config.toml
balance_bias = false
init_std_router = 0.0273
n_kv_head = 1
vocab_size = 6323
parallel_block = false
optimizer = "muon_variant"
dataset = "wikipedia_en"
Below are experts of layer 6 (counted from 0) of a mixture-of-experts language model. Rows are named router (the router's row for the expert), down (a neuron's output weights, with its number) and show model dimensions 128-191. Each number is 50 + 10 x the weight over its row's rms, rounded and kept within 0 to 99.
Before each expert's rows: "comes before" lists some tokens at least twice as common just after its tokens as in all text. This comes from a sample of Wikipedia text that the model never trained on. Tokens count by the router's weight.

# expert 13
comes before: "\n\n", " The", "\n", " He", " In", " B"
router:53 42 41 46 46 38 40 63 42 42 37 49 52 55 61 48 51 58 37 61 68 64 46 56 50 55 50 56 59 68 40 58 52 44 56 49 53 35 51 48 46 54 61 41 53 48 53 52 46 43 48 32 25 54 49 34 61 55 45 56 49 54 34 48
down0:41 58 64 59 55 39 52 48 46 61 37 55 43 39 35 69 41 43 45 46 56 40 62 55 63 68 41 49 56 47 51 42 56 47 45 45 50 42 50 43 64 44 54 45 55 28 53 38 45 42 61 43 57 35 33 63 53 70 47 41 43 44 54 43
down1:29 47 58 53 40 65 49 47 67 31 58 55 46 69 56 50 65 42 40 43 69 52 50 43 53 52 45 40 41 33 49 49 53 53 41 34 60 47 54 58 53 57 59 42 38 50 67 32 33 46 52 52 54 63 57 66 54 52 29 30 38 45 34 59
down2:42 58 55 50 55 26 45 43 34 34 58 39 50 47 48 44 57 53 46 48 54 55 56 63 46 50 69 36 47 44 48 49 54 48 68 62 61 52 55 60 59 46 59 45 48 59 45 53 62 34 51 53 40 47 61 50 40 36 64 47 43 59 44 43
down3:44 53 52 57 56 54 38 75 43 50 38 56 43 30 50 70 57 50 33 38 59 53 60 62 51 55 68 40 48 50 54 43 49 54 48 67 29 71 58 46 49 44 37 54 50 43 32 53 49 56 65 51 29 45 55 48 28 46 34 45 37 48 44 42
down4:69 46 50 63 66 50 68 49 52 42 67 45 45 59 58 54 52 31 60 47 55 45 48 38 41 47 71 48 53 43 44 44 50 32 53 50 31 55 39 60 40 44 43 60 38 50 57 52 43 45 59 55 47 67 47 35 34 40 47 39 61 47 53 60
down5:61 38 52 50 47 58 47 62 50 34 54 40 33 54 50 55 75 40 37 41 60 51 37 49 31 57 58 62 49 38 60 51 45 49 58 56 50 64 38 43 57 59 57 60 31 62 43 57 50 57 59 43 55 65 59 54 45 40 46 50 52 48 45 65
down6:45 48 43 53 61 54 55 43 50 41 54 42 32 51 43 59 62 61 45 59 51 61 45 59 48 40 62 62 62 45 56 64 42 65 51 49 61 41 37 43 56 53 51 45 39 48 53 65 54 49 56 46 59 48 62 53 46 55 53 63 45 44 59 44
down7:50 65 40 50 45 44 33 56 65 47 52 41 48 46 50 51 50 66 70 55 48 59 37 52 52 42 80 59 53 36 54 49 47 34 48 43 60 62 49 42 67 49 49 41 49 54 52 57 55 49 59 66 45 47 54 59 46 68 48 57 39 57 54 53
down8:42 49 61 36 42 42 61 43 52 50 82 46 67 52 43 44 59 60 46 57 37 55 47 46 50 24 45 48 58 26 59 50 32 39 63 50 41 57 59 40 28 40 49 56 50 54 45 32 52 63 53 57 50 52 54 34 61 58 56 55 67 34 43 49
down9:32 65 54 61 51 63 41 65 56 63 41 51 55 47 61 37 45 56 43 50 67 43 55 49 39 40 32 36 51 67 53 32 41 29 41 24 49 58 42 55 58 43 49 39 36 50 64 45 42 19 54 57 43 50 51 47 56 50 55 35 37 46 36 57
down10:40 51 45 51 38 33 54 61 41 46 46 52 60 42 49 54 31 48 47 51 62 65 54 55 60 58 52 41 52 72 64 39 42 41 51 54 34 37 63 49 36 44 49 66 63 48 50 64 59 58 58 49 47 47 59 52 60 40 57 48 37 53 34 68

# expert 9
comes before: " | ", ".", "1", "2", "-", " |"
router:64 47 33 43 33 43 58 33 50 41 48 50 71 52 53 41 33 60 38 61 41 42 36 44 55 54 42 44 55 52 44 43 54 54 55 46 27 46 56 50 36 60 59 70 47 47 56 37 65 49 39 45 59 56 55 47 59 70 42 48 49 62 41 51
down0:47 55 53 39 53 46 33 60 53 49 47 58 58 52 59 63 55 42 52 40 42 53 58 39 56 57 42 51 43 49 52 38 41 60 39 61 38 31 46 50 52 54 39 48 40 47 45 59 39 54 43 51 55 52 34 47 49 51 45 56 64 67 63 56
down1:65 46 52 52 48 37 46 27 45 68 73 48 68 46 50 53 44 53 63 51 52 65 43 38 65 46 59 54 57 55 47 58 45 55 64 54 45 20 54 55 54 58 58 60 54 63 43 45 40 43 44 42 64 60 49 39 58 48 38 50 45 56 31 67
down2:36 52 49 40 60 41 52 47 68 64 52 56 51 64 51 35 40 30 46 51 51 51 55 45 65 48 50 51 65 51 49 40 35 37 56 64 76 63 32 62 46 65 62 48 55 69 48 62 43 66 46 43 71 35 47 50 54 61 42 48 49 46 37 57
down3:46 51 64 58 46 44 42 38 46 39 60 55 50 45 38 44 52 42 55 51 40 71 45 60 35 44 69 52 58 38 38 44 65 44 48 47 47 78 48 45 53 54 48 53 34 47 53 55 47 44 32 69 38 29 50 62 45 49 35 65 42 60 52 57
down4:46 51 53 55 68 58 53 57 51 54 54 55 50 53 50 47 43 47 43 38 71 62 62 59 80 46 48 47 55 44 43 58 44 45 49 57 55 50 68 65 42 44 66 64 59 44 48 60 42 45 36 53 55 50 35 49 56 47 43 76 29 48 43 47
down5:54 37 52 59 59 22 52 46 72 63 62 42 43 31 43 63 46 58 53 59 37 57 45 38 58 52 47 41 62 65 59 58 46 46 52 50 44 47 47 54 41 74 31 54 42 42 55 45 54 46 54 47 47 56 52 59 42 40 59 43 52 50 30 28
down6:41 55 43 38 52 50 42 44 43 65 37 43 40 52 55 56 49 43 48 65 52 33 50 49 59 49 63 52 58 49 47 35 54 60 49 52 54 36 51 57 51 49 57 48 60 38 54 40 37 50 54 52 58 44 51 40 34 53 65 56 58 31 46 64
down7:41 60 58 38 45 43 64 67 45 43 34 56 54 63 44 51 43 44 64 51 40 57 57 67 40 54 60 50 41 52 51 64 49 51 40 45 42 48 45 54 59 65 49 58 59 64 55 33 53 60 54 59 37 61 53 50 38 45 37 64 42 47 44 46
down8:43 48 58 39 22 48 40 49 26 52 28 57 64 51 67 36 48 41 46 49 54 59 51 48 61 50 35 54 39 35 60 41 60 49 39 33 50 63 48 49 44 44 36 58 47 49 65 46 51 47 47 51 41 39 27 54 43 46 39 40 62 65 44 60
down9:49 45 49 65 60 42 33 45 46 53 46 53 45 49 62 41 44 54 68 50 72 66 54 59 46 69 37 54 47 45 48 50 64 42 63 48 55 41 41 47 40 49 60 42 45 55 55 45 57 48 55 37 39 46 45 36 39 41 44 37 49 33 40 43
down10:47 59 43 44 51 61 53 50 32 42 41 45 51 78 57 58 49 64 61 56 42 31 41 56 71 50 51 39 55 58 57 47 53 63 45 55 33 52 47 47 71 53 51 49 56 46 47 38 42 59 57 50 58 52 34 51 58 53 45 42 38 55 52 41

# expert 0
comes before: "1", "2", "0", "3", "4", " the"
router:50 56 48 51 30 61 41 46 55 43 68 49 54 39 64 49 40 42 60 46 54 52 38 61 53 58 58 77 52 42 45 48 21 53 34 53 26 39 46 58 48 55 61 51 52 33 41 70 71 74 53 41 40 57 54 41 52 56 43 60 55 45 50 29
down0:58 55 30 55 31 48 35 50 62 50 38 56 51 47 61 43 49 45 49 50 58 37 64 46 57 62 50 43 62 32 56 51 56 44 63 55 65 59 53 51 52 59 74 67 53 52 51 41 43 47 48 55 63 55 28 28 69 49 58 24 61 54 37 65
down1:41 44 41 49 58 50 38 39 56 46 57 51 37 43 56 44 42 55 67 65 55 49 52 56 54 30 45 55 50 60 42 50 51 39 61 53 55 52 39 56 44 46 52 53 46 58 45 43 51 63 43 47 49 72 35 71 49 51 66 42 84 42 52 47
down2:42 43 51 65 51 36 42 45 43 46 44 61 34 49 48 52 54 60 42 47 45 45 35 49 62 46 41 50 32 51 43 49 52 55 39 62 52 64 41 57 43 57 48 50 24 53 41 49 67 58 61 48 36 49 30 64 45 42 57 40 56 56 46 74
down3:43 46 55 59 41 51 33 53 51 33 61 50 57 56 45 26 68 53 56 50 52 32 60 58 50 46 38 40 58 23 38 56 56 62 50 47 55 45 66 52 38 58 38 58 42 50 64 39 50 46 45 49 54 49 32 55 72 37 60 47 44 55 54 52
down4:51 62 56 41 40 52 46 39 43 56 42 67 67 65 61 44 34 29 39 37 59 66 61 63 51 52 46 48 64 63 50 58 71 50 42 52 60 42 41 54 55 37 51 43 35 39 48 43 42 41 44 28 66 30 61 62 71 42 59 58 52 37 28 45
down5:68 54 54 59 41 53 46 51 61 42 58 46 59 42 52 53 42 41 44 51 33 60 52 51 44 51 50 29 55 33 43 56 44 45 43 47 62 54 56 52 40 59 54 51 48 40 62 71 57 54 53 37 53 53 64 36 41 55 64 50 43 63 49 45
down6:43 51 46 49 53 49 59 41 53 65 38 52 63 42 53 35 52 30 46 50 63 46 56 41 60 62 61 40 29 60 41 63 45 53 41 79 42 42 47 64 42 44 58 45 56 40 61 56 43 51 31 53 69 58 38 46 61 57 48 61 70 36 34 50
down7:56 60 44 39 54 49 54 34 40 49 58 50 48 33 54 49 45 40 43 45 48 72 40 41 41 29 61 32 46 38 57 41 53 39 49 63 60 44 49 60 41 53 51 52 58 34 45 37 39 39 68 52 49 51 44 48 42 53 51 40 37 62 60 29
down8:53 52 66 46 47 65 38 58 43 48 53 66 55 66 38 56 37 63 45 60 48 39 40 46 54 45 47 54 47 39 42 60 50 59 48 44 55 58 64 50 48 41 49 57 50 55 60 31 43 56 44 56 63 48 51 41 43 59 35 58 55 41 61 40
down9:49 63 43 50 44 55 50 53 50 51 53 59 43 41 55 49 32 51 40 56 62 36 62 47 42 37 70 45 44 49 58 48 54 50 50 41 50 57 40 46 42 42 54 35 44 43 41 52 35 59 60 50 51 42 51 45 61 50 32 51 52 65 49 53
down10:54 63 68 35 48 68 49 52 52 49 32 46 44 57 59 42 46 54 41 42 57 39 49 54 54 45 46 39 44 51 47 60 35 28 51 67 54 41 56 39 60 51 38 38 48 57 49 40 49 47 78 48 34 63 49 55 39 63 39 32 36 56 44 42

# expert 12
comes before: " | ", "–", " |", ".", "0", ")"
router:42 52 39 36 49 52 60 66 54 37 40 72 68 33 64 34 55 55 46 69 63 63 60 48 58 49 53 57 45 41 40 47 60 65 62 40 30 50 53 56 38 56 45 52 49 59 39 53 69 63 36 47 68 39 59 48 61 56 37 65 57 44 55 46
down0:42 71 49 51 56 59 55 59 57 71 52 41 46 57 53 51 49 47 51 51 50 57 64 47 56 60 63 64 37 46 45 56 62 69 54 52 37 50 63 48 53 52 68 33 34 28 35 44 60 38 61 36 54 37 54 61 45 53 59 58 46 53 46 43
down1:57 58 61 57 55 62 44 57 49 39 66 38 40 32 56 51 43 60 51 45 47 47 46 39 48 45 45 53 50 45 49 50 47 59 63 45 40 60 52 61 44 47 66 47 47 50 52 28 56 46 45 72 48 52 53 41 38 46 45 54 74 53 56 48
down2:51 48 42 43 51 56 50 47 41 38 39 48 57 43 54 56 43 53 67 52 54 52 35 61 30 55 39 58 42 59 51 56 54 38 39 35 35 49 42 66 22 37 41 66 52 51 46 48 47 58 51 29 44 51 41 49 54 43 33 47 42 31 47 54
down3:65 59 55 45 37 65 42 40 50 55 35 39 63 28 70 36 57 77 43 49 43 43 60 46 35 53 55 42 59 32 46 48 54 42 57 42 57 62 54 58 55 51 46 43 56 37 60 47 62 61 50 60 60 58 42 66 65 27 53 49 59 60 52 38
down4:57 51 57 44 60 40 57 40 57 54 40 52 43 64 55 53 51 63 33 56 48 65 55 49 32 56 36 45 44 60 50 49 60 49 49 59 56 54 32 49 47 45 57 54 47 58 44 52 49 46 52 20 47 45 73 39 39 59 54 46 42 57 63 58
down5:53 54 60 42 47 31 67 42 55 44 24 58 65 47 58 49 43 55 42 30 43 39 40 43 36 63 46 38 47 65 50 61 62 56 48 53 55 35 41 62 49 75 43 64 47 46 66 46 57 29 49 61 31 39 66 52 50 41 48 34 70 41 47 54
down6:33 33 60 31 41 33 53 57 28 38 42 32 42 50 44 37 49 60 38 45 58 45 48 65 55 50 39 64 59 52 61 61 36 42 57 45 44 61 41 47 45 60 58 53 67 46 62 42 57 86 55 64 48 62 35 56 76 52 62 48 41 51 42 47
down7:46 57 56 58 51 50 56 58 55 46 48 61 43 60 50 72 45 61 47 65 48 51 59 51 53 51 63 50 48 51 47 44 70 34 37 51 48 33 48 48 42 32 43 53 41 49 47 68 52 33 56 78 62 49 48 34 65 39 59 52 57 40 66 42
down8:46 37 74 47 41 57 54 55 57 38 41 45 54 44 53 53 54 56 59 54 67 55 57 56 45 54 40 48 42 53 48 42 43 53 54 47 49 65 47 36 40 63 50 65 53 44 50 56 69 57 40 32 44 31 63 52 54 44 37 61 30 45 52 37
down9:68 57 37 65 57 39 44 67 58 44 48 40 58 50 48 62 57 40 38 30 41 55 46 59 57 45 54 42 79 59 57 52 67 57 47 52 47 54 66 46 41 51 49 32 54 46 37 53 55 27 45 26 48 35 44 52 40 47 46 48 45 33 60 64
down10:59 51 63 50 53 60 57 55 37 59 47 69 55 78 56 50 47 60 40 46 50 40 49 60 61 58 60 44 56 37 31 57 52 41 32 66 35 66 52 55 67 44 45 26 56 70 46 39 38 56 49 57 54 46 60 50 67 46 68 46 43 24 56 61